Experts of a small language model.
Training: a variant of SOAP for the experts, 610M tokens.
Below are experts of layer 8 (counted from 0) of a mixture-of-experts language model. Rows are named router (the router's row for the expert), up (a neuron's input weights, with its number), down (a neuron's output weights, with its number) and show model dimensions 0-95. Each number is 500 + 25 x the weight over its row's rms, rounded and kept within 0 to 999. Numbers have three digits each.
Before each expert's rows: a language model's description of what the expert responds to. This comes from a sample of Wikipedia text that the model never trained on.

# expert 56
Description: Function words and film credits. Prepositions like of and by, verb endings in route descriptions like connect|s, pass|es, and infobox credit labels like Starring, Produced.
router:477548533541471541543493516485535502496510504489452483506449481458480535466527479470543522471522485476521526508474546469491480487514513518468494504493513516522520477467504524489559523481506497468513471475476497513467476475499519519479505542530497534496515508522475469518516499507465520516
up5:500502515481530488506562481528463473492448503516510493480532491484517483492496478465475509530526464491451502474513539469495487549542482533496510511512507525512510469489454500479492468466523483502519541487498490507545462497443528513484523532496442473472507493491528530496481508472508530503
down5:516511523530502555519462479500547514465545495487490516487502502510513548515484538472522517495526516520555496499565485513492502484500489477502523485523542519528499537532493522514528506529506523458510548489492490550517485524478492530522470529522548459523512452490503486511529489494509504517

# expert 53
Description: Locative words and infobox fields. Prepositions in, between, into, infobox fields like Coordinates, Country, Area, and verbs like lies in geography text.
router:478550534543473542544495518487536503498511505490453485508450482458481536468528480471544523472523486477523527509475547470492481488515514519470495505495514518523522478468506526491561524483508499469514472476477498514468477476501521520480506543531498534497516509523476471519518501509466521517
up2:494504507497512540504510485495504515476460527441486505481541493524487512524501516539528481479477531531514475470526493489493524519448510486535476554513524454555502489547499475490466523514519482496466514508515529480505489499537480497496501473514517529502549509505508508522529507553508571497
down2:507501545501494460475516519522507514560533466516520494497506482530501459487448507440482520544517502490481512506539506474509514495535523521506487528485494500495546509502527554486466504489514481513521473519445467495527514506520510491526495563502509476510538508540525531475527482523514532504

# expert 12
Description: Word endings and commas. Closing word pieces and punctuation in lists, coordinates and credits, e.g. world(wide), perform(s), HB(O), Cart(oon), Col, Val.
router:478549533542472541544494517486536503497511505490452484507450482458481536467528480471544523471522486477522527509475547470492481488515514519469495505494514517523521478467505525490560523482507498468514472475476498514468477476500520520480506543530498534496516509522476470518517500508466521517
up0:479477523477529472456505528468498488495476503511503513514491515513492506504534515500476527549499475525454531483543457469484557479497546564516573497512506527498523505552489541489518488506526497487530529480490474525523532535493521525469491480535486522519480526509495505500492518503510483509
down0:479524500539504482487519491543515487537527453490487478485520514510502494452497492536504532456461516474510516509491514521500507521533512480487442473498477515489509518535504504514512468436539517482480517493469499511501528503466477518528519492520484481481525551484489483519572472540522529472

# expert 13
Description: Plural and quantity nouns. Plural endings and measure nouns after numbers or totals, such as acres, units, seats, pairs, List, with passes through in road descriptions.
router:477549533542472541544494517486535502497511504489452484507450481458480535467527479471544523471522485476522526508474546469492481487514513518469494504494513517522521477467505525489560523482507498468513472475476498514467476476500520519479505543530497534496516508522475470518517500508465521516
up7:489458518447513530481513477596502471490546482506488491525530497498518503509506506489513487518461507482568483515497493515480504470487465503540501519477466497514523509535553454534473511534520523481503487501483483484502494493487499519438523538520495515515495521515473512514507532479494481483
down7:474516528492485481461516509495509569517467502487503512474497455554492513538509475501506503500484501456439521519510502508549530512498554472540488476485464497542516517500458489487494518482511523479487536482488479503532503490504473460507488483487487492499486499493544449504482470515545543484

# expert 21
Description: Section starts, discourse markers. Line breaks after section headings, and section-title words like Background, Production, Results, plus However, Its, These opening sentences.
router:477548533542472541544494517485535502496510504489452484506449481458480535467527479470544522471522485476521526508474546469491480487514513518468494504493513517522521477467504524489560523481507497468513472475476497513467476475500520519479505543530497534496515508522475470518517499507465520516
up7:476459445472479507492503449516481495483461468480492448525473458490539497540496515515497482529504493537489544517471525504524472507472515512494519480495500476487510534513495505468533487503504485474465493495469476535483463446483543494497477480504468499517505505479493469469533482457533459523
down7:470509447498475480455484465513514470478498520491515490490458505513482532524462486463504523515478490505483445461522492552504529504536444445525502485468477492490487473519492480465514471478496527476507532454475482511529484475509490479483479487508478459520479496450494501483471503533470500497

# expert 54
Description: Mid-word pieces, biographies. Inner or final syllables of words and foreign names, often in biographical dates and births, e.g. vacu(umed), Zheji(ang), Montane(ll)i.
router:478549534543473542544495517486536503497511505490453484507450482458481536468528480471544523472522486477522527509475547470492481488515514519469495505494514517523521478467505525490560523482508499468514472476477498514468477476501520520480506543530498534497516509522476470519517500508466521517
up0:474538495534530520524464515506529515497457529468507510505492495532523537460501513509520462503536511509564494520446472533475512493500498480489516551512532510501536497536495506504463485491473502529501547521477489478520518489464485529465540507497466500471501513454514469537530502517523469501
down0:520492541449521476496529504493491516524522503522509548495525469515551483538530469500532533510479528493523543522554478526550482496510504478535522545530466489502480541487482491524508459542496545523526527470507484509482523513539510527530509483508539486525507515520504469491509496514502504504

# expert 36
Description: Table pipes and first names. Pipes and equals signs in wiki tables and headings, and common male first names like Steve, Tony, Gary, Brian.
router:478549534542472541544494517486536503497511505490452484507450482458481536467528480471544523472522486477522527509474547470492481488515514519469495505494514517523521478467505525490560523482507498468514472475476498514468477476500520520480506543530498534496516509522476470518517500508466521517
up0:452500503472507489544499498507507553536496451578487482519485511456522499506509535451485506513513501517500488532484489509480515502498539542523477473502493531524499486532471478488492491526551513490481527468519502471551502503499473517497505518538484513528436506469471493463508477512486503481
down0:496470524492528498481520491472500439498540500523533558491509482513492464512496495562477466496496493458519537522501518500521516536469459463438469506506462474497475513503501454477467454515524480508459471502467474510458519494509493520472515499475491503501524509508510526489500497465483523504

# expert 9
Description: Hedging sentence connectives. Words opening comparisons or qualifications such as Another, While, Although, Notable, and "known", "common" after "is most", "also".
router:477549533542472541544494517485535502496510504489452484506449481458480535467527479470544522471522485476522526508474546469491480487514513518468494504493513517522521477467504524489560523481507498468513472475476497513467476475500520519479505543530497534496515508522475470518517499507465520516
up0:512483506505467497505520543537530462448487526506500476486498464482495460499501501532485513524486566474467513481520453526505502519519531486517509484456548491463524487478490524476516522465497510497499487521481521497542536472518497542507516473483485516497496469509472519523515540533440466517
down0:509521499470517506531494496494525496544482499498493514490472496453526494505507486439530503478496490516479450499485516456496514466489521528516517508506475501495555498519473459474469496563535443548481500469509557498540514479490474446507491521483477530516486467497496500482502503519479516470

# expert 0
Description: Abbreviation and name fragments. Commas, digits and capital-letter pieces starting abbreviations or proper names, e.g. Qu(ran), P(LUS), B.A., Be(cc)ariophoenix, with list-item commas.
router:477548533541471541543493516485535502496510504489452483506449481457480535466527479470543522470521485475521526508473546469491480487513512518468493503493513516522520477466504524489559522481506497467513471474475497513467476475499519519479505542530496533495515508521474469517516499507465520516
up0:524468499453493504486519455494489481505522502440515442492504500512507495551503507480518515471497507498467497499453441462504479490463455466491501498511539484525501490517496481464518483497529454456521499479482523496503452478512447543516522496527476507515500513477469496494492522465489468471
down0:487511507492550512494507506494496528533497475492521508497478514484537481463500490463491517566476484477513521502522524473516466532485558511509505507531562532482522543510464511538513553488466495520494510483459516533550516500510515494518512485489505475508487556506556472513479523525504499498